Weights of a small mixture-of-experts language model, trained from scratch on English Wikipedia: a variant of SOAP for the experts.
Below are experts of layer 3 (counted from 0) of a mixture-of-experts language model. Rows are named router (the router's row for the expert), gate (a neuron's input weights, with its number), up (a neuron's input weights, with its number), down (a neuron's output weights, with its number) and show model dimensions 0-95. Each number is 128 + 32 x the weight over its row's rms, rounded and kept within 0 to 255. Numbers have three digits each.
After each expert's rows: "comes after" lists some tokens at least twice as common just before its tokens as in all text. This comes from a sample of Wikipedia text that the model never trained on. Tokens count by the router's weight.

# expert 24
router:073107095096129139080124075102072115086132099187137188134092156100083176102149168120128142076159150089119172140170089106107079173116145058128115112107143085159148094087127089095135084159141178137141123121092161145138151137097109129112172073155098106080112140123105067130119133154130075090
gate0:197118109131126148119144173120119136165147168116134142090148091094117167131111151074125152125105085110090134067112167105189131218133104098151131138113162160112156157179147167143109163185144139086116078102144129130165182138170113167117101069117095143090130074171145136122133160144146152143
up0:119133143160143148127102079132156161114159153180118124081148206139175100168155135095093157085090142158154097097151116141155171101101126120157097164106106154089079147056098120128132125143144088042080106090118117125126198116131165100056082163172148199102142124127146189078144131122146078119
down0:161105135146134149139137169122157139102139142148171104092114153125121146139075149081138141139145087145147098098162200116148155132100102136041119131184103089153203066106154160091082157184133099103162084161140100103073100086096125131092110120163126171122146116086084158170097175120156167135
gate1:116127096181107144138083126123160042144091170113106121054059097104157176143117092088153136136180246135106120136178068100157182122153164102077141083115134171118137154126146124118117110092059153130113145135092106131088101135142148101058151080089160157083078120116117103137117080147131114135
up1:094165120120126111146143123072077112178112118060152159134129090147156176154097184208112103137099132167123154143131125099118164098096126108115115100113092172137145144141059131101122202137151168134178143154146080126145130123156123092085153062146126105114162170153094053183158108134133140158
down1:104099097134103152186125131108149109170119153152206097111173144090050134171149137155054138087158120068150100134144111154120142116115142113170199152110112088117100150161118150131110107070161152105156131127175087102074113078193111206132123189103148123062152137144146188093102139180087159135
gate2:135116128119151106134078089132160132117058094098133173123087149111119166142149102143107130093137087131116133108157144115123097143130123165108118115132187090168100132118084099098161186145058147096121134112152126188114098173122171096139179153130104094127034091102127070153167083101148170175
up2:125093116129157158131132141128137166164077127035157156076160088119102094191143195154129105145155111162239108124120121116102181077124112182096172166129069175128130121113090215169082164128138126169193140132065135174219137114161136130156165129150133082165157147119095074160105098149132111107
down2:137098147079123142142129148112149160097172143137112088152096113136141115097111140100143114125159189173063122131120127142120115105193081122128103207158142126131100171147109142147139038112161137164115142129095108185074129148120145092138132117119141166147140123144045129147144139093141181089
gate3:167131136156143090133098135103123147162206152139180140100119078155152073123184167124148082117108150116096106075062131149126139111136111139140125145123125134105117103080114119123167093108066127151156152136128119140136081119107129100098177109114152137100157174103147090054069120162128114169
up3:122200162101139164161130048044193111165160171169134161101119092115231140101073097156124130139153107099146165113175103129111159184091151084071070179116154140132107080162127067092130118074075166156103097103080173144142130085106191078098166126115109098078082109097127078128127157094130152173
down3:094162128104130128136118145041157127139119139136129118074137109181152138093103122086165144077144135106125155136127118161170108101154135176103105157108157076125115175155145122095126147148110170183084123169100141126131133134130165099100056130091116157055112110106153148144097174205159133147
gate4:129163081108110166142078132117175128096104115174190149123108152128089060103095140147102125114143146093145108092118123166120154152104201109127196151113086118171138133075154143102125151110090129129123128142106101133142157086138114141074122094096087055132113144172140157106093141155168098139
up4:129140130109132109091141153150102120086127130164133106112080146147090157131108135074126165110122174165136203079132102106148167149181129152122179142108163115162126107116119111128114106117125144182153100158113135114135120086166113126148138096093120160140159076123132121089156163111130151119
down4:052110109102132123150119182126076152205142159131094092132149103127083096088114130089126124115101160110142104170159099130105121122159093141144140183106125133135105177110162129165126139173167119128095127163127139123142119171148191095186104083115126189190176136116128063132144119143114162101
gate5:103138107186158145119122171083154113135152120103172159109050096191133099090145104124147073129154104168177179109121158174110186140119118142114106180185120123172116148163150121135124093128144106107072161101102086088086109122133113091118156067108133073169127124120116140161149124161160078113
up5:129139115089111136110140164129105132162124101164131146109162191167072116110097118160131153173118147041148125161139139087162172163057200128120030152105094092190142117145121206159130104136154078132139124112097162168155173097082146113180118126145087104113094184145105131138108114148158070163
down5:130159095150146167153068117117122163133139115143160143156081134165152089215154167127108132110138146171140130172111159152127148191082135100168152147161088188121126097173134123147099110098162171084158153125116130099164152125099079114174103178092108134103130142135157116163139156116153127147
comes after: "\n", "\n\n", "| ", ", ", "- ", "==="

# expert 21
router:134122105101079163110166050121101123079088141126128151128111115104075141060164153084111152129147141113100178132119075122179088190112111093122172124089174137113101143114153104097060093131109143087063127112108151190097134191071118126077165082162114114120131112130118062116098141151152111066
gate0:159122116054165184142195116112094106107129172135127108139098187088129180120135208128155134173151134116111134112149134064109167121154121128142136109114142115078138094127125173093150106108152215137115129120144092129084120149105134164092155142200139133126141063127095144135149084177181103067
up0:095066132191150111103121104115124069115130131118088130161105146123119114164108183179148070162191143115139128132140080170122130127090175131115145165154167103104059200097160170126132140095157115126181093154154078079067158131145127155122079120167178085190135075084160127125141149119178108136
down0:152131174122132176192184122133123088087103144128093145181150109101108131117165096103173127128123149151103093090164127126121207167111081088123140152120113185099114149116160151118123125180078141052099179201109118089112170166092158165073083087144106081128166103128148105121126110115134116097
gate1:105137126133152083107110136084153122160208175179120086198145124153110185128095238153155108129109134141139149136116155130158130162113185100142107095138164073186100112133134063089120102081155096092069130115144191129142107160108118074110102112113136189176123150083124094099137146149082115109
up1:132058154127112174107209113092115108080150161053119156099121064132116123108137081047131139145104111154104166106143147148168168164149123127119028153083132109126144090157104119176149110170110160128113132142202152120115137125178096146086107105134109158135136153164143114165146149155136129099
down1:173178108144124093096148154105135112149111156156167099142159142114125091120181152134144156065146159128139131157113179107089146138119094093158139152152119102110172081169101154180176118102062199100150124146123119112125110180120120092082096149166106092122167070142165119177081133102098132122
gate2:110133139113145102090176129040105160129179158123127087169110105129122155173196151150083122112123140103089155126110080095120076121177091103173114087074109125081119038140059090018163080107165156131086109127105110106147093154109110127100117111128151106107147032124152110073077104171087123149
up2:178135138126092107181158064117158109048190085121089172172131091119130106136090117193127151121106125183131125127098100079147098109136110135158116111096120060089118088153066046144056118133050139175066143137123094102092113126093137133130121136162127115153134101164131076133068087092110093116
down2:138121110111122172061124155184102150169145153127102080112140083141109090164124143134124132127055175141139083117095114083127165151125101135061106059147114129087096131157102084165176085116143119044115099113165186112163140168111071113134087079104167140175106144150210101130162189174156081138
gate3:205118083083130118133082164093109135081116067112077102140108109163134095097111066147165138099134165153130150130150120114179138198101032127138147072117168122088084235129149071092159157129115127153146098110107118102065093097126126123089143108136118129136146067078169202084175143133196189080
up3:160134112138159158131114203154096142126092110093085105097109078096128151121083126107160070158147120111139165080116126097119161151118176150142116086096108079144096195165146101133094131145109119118161154139083147127193111101133076160156162154132090115123098154153175126172082087169090114119
down3:105102135147098104142161111191123148103149182184110159113160148140124203173119105120104124148147139161171175209110058126114155122178190137132053130129156083102142129085189127144137109159139118185114127119075080143091154160118062153212111105144121125123158186107154183200160192161111119128
gate4:129145094128113117087153092141156181152120193165114114098140079144123116106161130134102156122167134160163156151142127145106153086119069100073158155167107205033071137104161094048125097114133155157087180141142048162115086140158146142076122131127061073148080079151161106120113137124133129129
up4:142148083103167095063118145105160159108066125157149117181164141135199074118129156157136172117099132167154118070080150093086136137124108090046133140157183126163094154062118135134102094127075065130094161123099147074113135137119142138139100181139113090147162112129159124098099077078087137158
down4:162150100106114119147091107128107110135076152137098153064131106167179137127095120205143145146110129128107114144145202127140169162114108157204126124127142103193117149104083144150138123170143172116192120131080095090173152118170086143152118180122131185131092163179102169108105188114120150092
gate5:134118116071136154133135119156121101096143133133074080126104089103099156120134196149083159128137098172060158117118110134086160160129184156121129083109136078132161130130101117120113122114100158146115092128133098130130130122122081154122158117075146158124131193158180104165184117159135074091
up5:094117113132129160143136144215119104166145172124025139149114132100147113172089089092110132128114147154147084133077152110090094081164111105145120109129058112124116065125101125113109056132156144141135165120094143157111128141094155185123085115199150176140157116144077141099106134081060094123
down5:157118132077123147147125142149116124142108141121088115119126117130161100099132150137095113160079181136149116089122131130146123098131140079132121107103132114182085145107121114119094121091127131131093099183148156101067094100166151119137076093067099131119160156107170069202146149157121129100
comes after: " |", ")", " |  |", "==", " in ", "==="

# expert 14
router:153134084090108156088169098111111086092071147107132135103109093126095150137138163085127134165189122096109158167117051160153080159174179078140134106133210180124092141119160114164028155115079174098102125113078133207122162201084159128090147125162121139126140053093117091182089179171147131089
gate0:116107109071119117073127116145053074119127081128091149131121126124102136086170130114121071136105128043103136138101084130110116162132150097102097076099074142119119084126081122146123099114148111120126113124125164175183148147076185123134147121129124162121085106076145081073077190131119169120
up0:136096049107176184137127128127110216106136135152182104087115109124166097141148101137086150086185070130160107118172152181170177139147138115155160166091122180129046183135117124088123127077135097123125125144126121104120121109193108098117106151174127082105186083149127066110146091176130122177
down0:092177083148099111112166137113085163088158127145154144117051144103113115082080150155109185095077146121100185084115138151114070151168132076179122131114101131152150145101195127096104138098120101075135120077131158173118134139145157122155146106091126101136123109085153116102097178102126107100
gate1:123105100191148154119163104094067099054113126114092154180063131140114129149132100071128086129086134114139139147073145167152088144112097135095138122124143118097140115156184107182131131159077140120103088124142119106172116188130133139127206131123085161123171136115148147122101139096079118129
up1:136132145093081122163122085137176097221104128136174133176159095091150103117139074122077111107060128138146127093087084123072131119141120140108105137116095136110102141033125152143079142147112130110090126195102124087133102117129137117099147133110137172124127083114114125150134158028150092075
down1:111116159119077180198138140175161144068077108146151122092069156151149126058133131143185088108159104120089132066109122112126183131140083134114146106115134116198117158152177109105121136129142068154134076106111178112130152156067185158132166120084127077166064135135124145160135206141119131112
gate2:136133115124141109105144081104135067087144173146129101140108070104131097148104146154136107186103146217208154077122162157128137114151075130087147151081142086133123128171105118171110093136067121139229104128082115156099075190140088135173131161108139127137093163107098197150141120096192136148
up2:099111153120171119105122059096128119124143124197119155120159107150162118170108136111123126050099081159162069134121159142123145138106107046159109118190104188123089129123129076186123122164147123136148183098105134086179141148098122148089102102149135124182119125078133149165111171109145144137
down2:054153132176130166124130159126151091102147108144127152118099111200146119175054163127129126066128101162092081101098213100062168098132121113061081124158078169119122112125141109152113144166121123172135210159069114129177174156155087148096113116115126096069106179091124114176104143124106130077
gate3:104179131090096143087137161100087113148149126147153134111129082115129143065129084124127137090146060151151122163161128110148142080139174125086114151090119119143172148116129104106132135061140127144114160068132123108118121106079138143095091096154129151142105129085145138155123085144156074108
up3:159178161099144129084139134176151106148127153167079168128142135139136108155136156152095145144114120124156124164151096102129103112131141108144133138111111152175156099172143151086102139105092134150218143126115136148091132188107130062053135109123167110185120103104115158077134126125141151146
down3:114137101094129080068083152129142113149108142172186064148112148157177160172141160179167095127101091135137177087098172151106163125094082090129190110158121067117133158159126141126107121119171152096108072097125107096153089126100100109116168105106138185099131146118088129172107133080115187161
gate4:120108175084142100142136158114127140078087145126143152157132115105103084120104144089171099236112106108155168127174152190156042156114144119112154039148204142183135125126162118131101145143071209156143140168137205157144086123099178180090119112119164113137144146129101117170152156155130129128
up4:115125124111106141197082137171137053156137097164120089073055174109095226106109138126144087163163123121104117088170153143177160136111078153126159112110112104126191182210147134090106153183141169129186143112112093112099119119064110146134115064089115106167102138105072118124172154158160087121
down4:140145070109114110102092149116126085082166107111163079127168158139124173151181110184144137140136160055161107082122117157130106132149105139164114126160155129162138190140104132080077121141138150140128107107074133135131106161090175133150154197121135097145074118119088092200142116128151125150
gate5:107162142105122118167143078104114148191142163150129134097048146116090152118175114068075141169159183091069104122130085099119172163110164099107122091146135155108115194142172097118111120077151223157111144164137098085107087131155113118128148077145104083111142161138081096167114107107122128118
up5:080097071119088148055076115152137113146148109162144146099177118104110087131080137088060109128128119110150175106008135152120098166122113134127157111146098172086114131071115156123124126194137133224109108163067143157166162121163131172101103184107150118154119166182149066112175122068070156140
down5:168079175108137082133147110164067132105124203165100110153097103094166110150117086148122200152100149199139206130142129182072092172150115115134051133176168130167165114055089120166178113063189063162159106096098182126138125111139121147107099165163148124119149171155128139112179124167143120104
comes after: ",", "2", " |", "1", " A", " and"

# expert 6
router:135106097098118137097149131107084092106107124159111174148124179088086170143114159125082155096178128104136178166121042140092115147118149078116168095109175114173128119171112127126094077149110174147137078120141120158146156172116100145076159127151100103073147170138112136186122125168142080139
gate0:139123131117133126095094088128131145125111151115109144149112125088108149110115110164134182076100139094136157123136096078118090126123164100067147158163169110116150143150096117163132159135027161154115118147135111190120130125150145129038157161135118118078138136113131118178029102113124090131
up0:085024148164104163105159184098096164121121118160093102150194146155123135117122139134102097132132147133128192143137043126066141149103104092077165109100153097149140089118173135164144131126168132123200112148161105169103094122179080138188132101152113090113150140154139156232131163153127107125
down0:118096090138077111104144169153076169096116114087135144146151182155136178100117115094070118131142093151134182119088112101124118109147075122111118093126082131146143110144141122143113102185141080122178206255137067175156097112160089133118191123129147089154129128156143135168160142163099105108
gate1:105115108098087188129131136116113121099115097096160137148150140130134144139126130093110166067089122181092184144104124095154075148120157112180101123083150172145146107191188032180154099144158158169136089116165105120141106158148084136134172098197048098137112145129090084167099174116090112157
up1:194085070106051156172174134139103128145120128140098132163105177098206152148115107127087205137139084089121125148144098121148156108137099086194159092126150144137117133131160133168126084138140133134147105134152123127102128176074141119112117110131050144109089124173135149119135114154130097193
down1:194189138137160119136151141108090187141075127113168163188175121176120110134167125151183125124101118148093158112116123106142130109139145121141135098123127153127137153095179129159200171123146099132177123226090135095118115147152104125074128150126102101150103067184167142130131129113117077133
gate2:108139155102083126099092099134154123082133138136114173155172198158160120166126138054129104096131151184110124170155102158208069116140108104158127186121137114100129151134143125151118140072086121160067124112137165157128210171153178153104188135170157121090140092096117057210084152105221114138
up2:143186120118100150121136142113087098132144076137095137088110095126088140101132157167047146163098083133123211132078111137124165224076080153117130144097083105125137118096167128094081202135135078101075145117208060138108136138145124113166049138125127082069095131164075081162090155132124171120
down2:120170110126094143152129126128048141128124100124100134094146143146146132129129188115062133101149153149100130129136138141179136140092048151111083050105143181119164120136108104150139092100103188074129053049134091123131167129151069110183133087108144102064144166120123140133193117173152123124
gate3:141152094140143098059125102151125149095131106125127158093131129157127148059102136135077169122117140117122130143118134184104106239100131097113120082104137061142214124115141082101100152098106151158117139121161080142068200161156085071125126089067118094092113118138096103158182133172136078120
up3:178164164105116142107143125141143101125141150136100155116133158125141137195080133064139148087105138148121157116104096093163085150067150072161104133126137117125119126158107177116157113106108093144177147147158114104136121087151104116146130167121093179107136101105096046123058169113186097165
down3:118111085032147129116112170144132127177127133141094110169172139133147117145140050113092160158165139087161117203165082147099079136123146108166209164168162120108130144147144095124171156114103164110145120115113058140105153196162158108140113116095184182109139110147139147139158090160149112132
gate4:113117098149143143111138143162142131155088134124164128100098088054080174132161147093078128098103119136070121088051086121130136127165138145132184152141167081158174116145110163084129072149178138114135161164197062093140127115100080135176186135096131137153165127132168105076127116117122116124
up4:130168196091132165154073144122115082144107109103118122068171092172158139122102146137206160115058135149107115106141204109103163089071135078152071143183170132182166082138176148154214138116130150128125159093126144143111079110079105080157096081129159172104105095148196183137126117086128084076
down4:110115121144120155117101077160131152102109070140166126111122201094112148108106116166097133124141159104106133101124151140100149153104151147122166141149105178147108146142110098124120082141130134142152121167099102129188177181105134208155115115108158084122074161115092141109170163098118108132
gate5:071132108152124085111110104118123159132124114077141115151113175118132098104126133098104169079132066194131125108117095152182110155159069142105212129161126096103145108156042144076140159154080159121142081090122146136158183163102135144118152108145135081133103157081156102173138126146083117129
up5:119176174101097122085077117195124096115155139095162145083143151116146133084114079113148145092142100141144070125097131160134106163145156131094084122136130160112106118152166129126170141135086113191085141127083079171108079142172143160124093053152072103153162122134148109183165124154206144154
down5:113154146071131142179162086168149115128132154142059203121073185125160162131110146075080147141156135136118124161163123195091180111135115124113118170132124147119114172124111103150138131131108116110122114083089080167209178076107117150132124138169122120154076203151188095164145142128130105115
comes after: "\n", "\n\n", " |", "| ", "==", " |  |"

# expert 23
router:109122118126079182108120076136135114113087112114128157083130108126076146081115166075138121168188124069092123108157071098145064167154159081166175074128119100160086132102148133145081142126119164144102093119117103205153197112125133148159184057087107151071137095149132129128144112185153105112
gate0:066089087153126112120135145177167157165158180183084160152188130151119086114099101116072151145138112138134093180127111118132101177128171136137119096115121128140116103080113106118128106128140180147128142117152173116056089166076056147149145090176134226152085111139169123134160113151150127140
up0:136134181084016164132155038148138180148123161111089109136112109085129133160116154137124132141149179152199117108108147073165119165160090125170160073145135137141149099107229147124123127111159107097109091115103143089162090085104186168157130113154118089097132160165115110080157135111116089120
down0:140153068113153107128128147104136139156133095113081122050058137223146190134119134088110147061129121149202145111144123132185116187180104161077164075141073152109119180116193101104167110153149089074088099139145159079182119118146144132138160092080140144103068081166115126153164134111106135147
gate1:178085172087100158120115159115138057116169118147102175129173078153141102154125197112070119140116168077117152154120120143161124147131117042192125094110131139124101129054159159179067144142154104084104103105112104131127120156158101094149169073093134145147148096180129081109121149126152083125
up1:135100174104117061068095094108141111164133131127133095109108118115123154131137118105137116127135205135125103095110126126117134156177236103137157114113092088107109169100073140156076150117105106114152202154069143143191093098146094136158153105098130086104159144153147129159111138098180077120
down1:187121170100128117144169111158109124067118118092196114122132128181093170117082103104130179111083079171116106142123124085154173136103143107185119101133179122123149149117127133117128140104079161126149164160240125157132039106111130147177181125134077138130099134151145163109123131114131106103
gate2:097104112116061197116217137170155178161139131184185111115148122174186116072084173143159092100146092093146135121111100122196110093150148063178113141158139208137132153108115110145140144140104176122180133099104138161114171120096136141177159096083163159123159092165092101113109092171119143139
up2:166105089144092110153092140155100139148125146152159133168124164121116121169105134186169131122165125137205156102107076167095172124108098155142114198123137072152165139120100241143108130136133151128110190109116114109122120137158082165141127136106092067113111167131079144130121115137157081120
down2:114111078144132100106155052134105081125108091159112078108145087158163152137143107143098107180123131168071159148118177118141133168173078197124169098149100150139120125139128158153137115222081113114142126108157126118116128208151108109132109091154140144089082161154134084149109130147144103136
gate3:184178135110189163158114156119152092134139122112120108160134170074125096088193150112101164153130145118103134134061122114122144153152134070101156166102097136156162107079086155144122152067174139158120139113143169154171114142137136175072097154120109101112130064096140142096150122157180169141
up3:134197091185134148115145156175121141115095117108177135087135122084053165103156147145137134185140153137128137043139144142134141177112141185099173141151120108108133171105128180140166127141150160126150179131091100127116101138110087098126103138133126110114128156099168189159118155126143115128
down3:161090083056139145146119171145127129129123135149154096141129109135099109085137062142176131122140139119122146092153088090133136133130105166155174129142099139107133100143151109188115129146072134128119097187146149132092154141082109123055164065180097182087136106070106083189147149125190118091
gate4:091195125127117175122173099075097122171111045116100184103097167143102083094080162106113125208139131137144171117107148121151066081120131158120166123109127114105075144137160154141127104115100089110172103145060134195160213150074146124165110131133147137100102166176078174102124152133152102088
up4:161086128080122186106116126080127140121152204128143125106120129108103094129144120176139171128136142187143154070100161106114156110113151145126125136068135095086139143149065162109142119139100192089121130110162152134065130101149126142092141119103175208111162078084154122141183102123116129118
down4:132135105112122132149181111077109154151166168138098118197087167070195098113139108099090098125161135102094153096173136081133118117126107105141096121046155193070146107162120145169101123103099182090138151113088158139161113193136127134116117148097163168131138160140135141112122085134113150128
gate5:135144118103067163065143124166131155125141115085157130098129081081127175122139171105098136139184152166099100099149121110107149173105146115164099076112156133153148135211088101155135141121098108116051100143104119195155169113134131153155132130129044131127120117185125127191126140152150160089
up5:158088094097096160089169099115101121128110107103106128148156092144118111117101111158108075134152079165122153120146054097103196123135079110137104164136117160156131114143147166097138154144132146096114144137125122109142141072139076145103237134121105112149108149147096058180099128121125094173
down5:103086185077128110177124082086093096125123106115118097166170140122152084139114081064161134169186127124088077192146082152159173157087091151095146208147126141109118089133164135126135123092133054187087153090143121131110147170090175074150126144136199129176135201138149153132166174103100118122
comes after: ".", "\n\n", " in", "s.", ").", " In"

# expert 4
router:133123121077093130079153105102093129132143163122112155126081149092128131114124146139104159132153119109175128124134101127147083143120144069173126097085168094147082132094130068085098093163117168125105097098148155141110203178111134121106117092161120173125163137098135138174103125165142082094
gate0:147138114109120115102102072097228108099086134101124098159097126149122175158127165074127066167170085066171135103104113118116105128112109137110085111111139177076081172155163119126115083160095160165083166097145121172105146128121127123131092149205178111067128139125160135126130119142180133123
up0:133099116123118061125114174150182142101127094112151119098138184122119114134094100135146107153135119078130083100118115129081142066136115115092094103057141076109107146099114147183104062068130124100172107134144112148111116058154182157129139144102153150132140115141055183086124164114160156164
down0:121165174159131145195170106129119100127102090186135092062139166064151108126109122113131125128128146213177147124116113174135109075131078138126052117177204143133155145177070135071092131155128096128130136112091220166141135090080123083132077113101149169118124119185157166112133146125149079124
gate1:128172144122131175101134093074161087161080110162098171073103147100132082084100192079114144110124138122093139121113159062141100186133155187157149097098118149071182140165119110109066157178092178108127189157107130110143130118111109118107121112115142138142158148090087103130142105151108154130
up1:160145124163072129142099148138113103135149119151127147110170144162055142149160183092110066145185138111174137140132093168168155117132174149175081190161122092141149175104177127098099084123166138121147140185160095118168120094080109111121174104098113102127119106184130112163095138154167175156
down1:109132133136124125130094121114189171160124156187015128128147160144124133098129067128102149099151125131116108110100148143180114110109152132173106147129068124117155180130106219148086067137102085157117178144123135112116120107143158151157190177131122085104100126137143126124118109148132137129
gate2:168124133103130144090108152151118122106149090178104127108117125126130132178134083164099129112185162105124051112099150141103102144112104094146142111129080208117075160147098131085171094118108105112130152099187139095100127125136107120109070111193114104124089116109125108085117132184141151144
up2:141083127102164130205099147087145158148079083123102125059137153058132091135145103065173097073108153112129095154100104139160159124105132101126072138173121123145125153078144150117117164148129156169116112080095160119112143100140079126186130125100106202083119086158142124156120129143185176178
down2:112181101098091101124152138131159144148082137129140128133157104092060105136174163089136128110111138132116095166138119116083166126117078083121065147107137097144111145149132122134186119149189098111138116139123097077098149124131133109141167156179097104110112091132106165065143152163143174091
gate3:158150124091073138134231128175159073091163150156126160164150111130078126132138162076107134170165111146163169160130072174156115119163146152117096144054127123102163151147129126076057084137145136144123121162121116155127135141160122169165089144184175104151118127099069153135146113185090105095
up3:133073049100109070151160127176105091132166158125117109118103129134148151132181047135116135102140131140115127138116194136103172125113077136116102175098173146103079122093084126133158118132109104105078146131125134078100100166135073141160156162124143141122131161171090145098145137086190161110
down3:129186140183071129090115128145143115119113199082160146156082109102076099124157181169114117119138125129085114127126094106153108118084093167150161203145100127090097132086145132083145121146091097129125176220144083045174200094163134136149122125062164103112123192096100091131108060115114115188
gate4:069149128142118081122130164080146152171119124180176193190122139114102101162120132134085134145160189187086092175101127098101129157091166174166094147136119119067161167144153195114136084181091130157146064138168120152119129134126161115104173167192149151115137124127099060153081141128165126116
up4:114145108134111142134113153112182155151082126138049096117142099125154096126091107097096071134151106159096098100080133081114137114166109136190123183125172182124183148095121161087177130106122066161111112161117183162163133210115163084151101164107099128113164100134148131087143180190119118108
down4:085156131135151109141108123104144130114151052077108203187108132151058076157174143086153105087076154063050116137062158115128144152158084112095143090131152143123154161099096172080183147138168166134143194110124181094130122082081164113141160162151130111089153080078144124108083128144123078094
gate5:092132164096139116068091153112125085103093065178053119155094126152071092137082098104172101163148138149180156110099184084125136115156103131141134167101146168119141097191146115136096192118118152158123155095054154158146143151064113131092151117155121118128117113111114121184169152116129074112
up5:164132113084131092111082153171152137169084128072146150129150193134124134127135104189116173140205145144114136105157101139156143162127140121070117139119105130103186128093079187111123118124100114095087125093080074114168176157157147132150148106129114071108147138114100088135116123090130124146
down5:132095177131137104147143125138096061092106087151081154084090155110112091120097208123080172103136187149128150085092141086098087178149159077116084097096118135183064115149147111126152101109105122205123085126118147139213175099100103217100092076102135101165055142180200130127184139138158102137
comes after: "2", "\n", "3", "| ", " K", " ("

# expert 28
router:163117099116115122105167120137113101088136126176171154116074181098116141099140149093116129117128144112113159161108093115147138164128134048150148094111141108170153108154140086165055104172116190122097109122168164145167140145080120133081146098122094108088121139161095088115172125135124100084
gate0:092180117134147134052131149123159106112140100143129129115171196063111099128175174090112179075081105191122130128146128144057148192156121096057142101143160096065166096157119086149059142152139139167123125153115133184139098145142139141140092112138085154111128096095166121156143152134125064059
up0:165038123149166159144096146150082136090130104064098065117149127136053105123088124045106147151156130097170152110158107140128169082199126187090142138097163091168150157131161185171138159139124106182097131128130130156156127106107168137196116160106115158092165135124076160098096128114131142113
down0:176088195138125131085101097093141112039093131119128105111068112147094147160104092102159116115113076106167171132119173131166138178119103173133072152162110138123126154112117132177100143183114057144120140170136175100130185127116112179135101172095127095164111141156116134105169109118094123159
gate1:134103140176092150142157155131105090113141130119100111154145087103119097119142131168130149148114143177145092104167144081153120132121080095137143129148151118122152065124109043169176132124047145125078117168153173146203095104084178140135144138203162120144118118105106141130120154117129128101
up1:122123135079162088088157127146094099145226162134101120096102103098108163146191090123139123183122118102124124102090125141109132113127124177111127148116104156168160121107138122097186108119141154122099065104191148104173113137138143095119149142122121104076143167138056174130145146112114179132
down1:155158120128111129150111178106148118135078150131149095142159097180146160106117156089098111153098149113088171188158147170141097129115163207108161115096096113122135143061158143103111181108161154170158150069183102137072157163163171163154103094131173174100095143134153121121088120092139170103
gate2:185128167108091142147105105124138100126100153115107161186107107135056085128095202127110101177121124148091119158109131152095068122149128085147116191154137142110088149209139070086132190155124133136085152125143054176150093191162111076064175112118098158154126154115115085124113110074177167167
up2:117118184180153162147097081099077160138130170089196111104129119129151171089126110124107088101117158121150103112173063122171125124127179084072156099116164126123120172107127146186152146157123105123171128097155155084199135090125055134116099087109081137150141119139138077119115153104098106122
down2:124113084126132164161143143066122131136154106098158155123192129084105115148152159158124110151096103073185121176113060113102198123119110091070152110085146144059095112112153099131161140094115131120121108097146142118085162146105084100164045099093192124136149103134114157097112200120133139108
gate3:112168132120184116081162167100120117133091136119126126098084136086155107153128146109127173170170182120127146153108092164169134114207088109176140144110156120168112110144096167116079160138173160114138110086167142115140208125069155156118125151150162078095125103165088101132139146133118122125
up3:096137115140143084130136151131151137082200142172129136171099119108205121097163157071113167179160160148122168105073140204143112159179203125139112140116157142135146140119150141148109152109153165147139136136166153130116099173127125121071148110150131114181123086142134149167115128098135087183
down3:161077069143074166145142086117107188187148151126121158167115128098089100155105168106107111115122092043117139104099121079114161130113110109094119089099167201160152165153120065121171119096124124122139153117165121134100123150139238095128164105158148181120134160147135161146103094147118097140
gate4:131121120133070154098101152179096173100139091163157173103177096173137140066117114121137099111134130139075120080111131147118147152080133150113126154102147101118170112130112101149120115150104171125100153147102150179084116106158160128052185146150119190137104140132102105051171149146095171116
up4:125110130113085142096087094150153108139068125080152169073160104150122137184171168135110111104158140121088093135199062144156112134074131162151128133098087139069089100124179141100124139140147157135132080109138088145073150148145140163126183119129166140205142141068156104146094096152092156106
down4:090102151114131124051124146106113078116113102146056125071134110123145154084092050071113119167137161116072123106152103093091163123116162187128134175070139158144128169132143145135148105096090080118087160073117147174115099113163092116146135115190132107147128089112195149095109160150117120101
gate5:106130141112139101129048119156126122091143113131144153112083123121167125122107176079084091112138176129064152119173128134103107139144129098111155168121150133154087127197157115127154129101170115111115107126138089126108084149101159138122154129112073136151145086157086147096048036164131121097
up5:108100081105080124094165105196110050098139159135125094119140123132161209115118125153079145198112118142147110114119162126128157138157087145135161107173106136136111116123106139158121098125062146094095106144127069123143096137155131179101145177143130171062157133181090177136122102137139061088
down5:156092127166146135114102145176104108171087156145135152144099110131124113184146133096057092085167104115100103150131108165139101116147163124186065146105090115132181112118143119121098118130131180084156171212125093146189155104085104081156094156163152103137169117156156118151115168098137107143
comes after: "\n\n", "\n", "==", "===", " =", "In "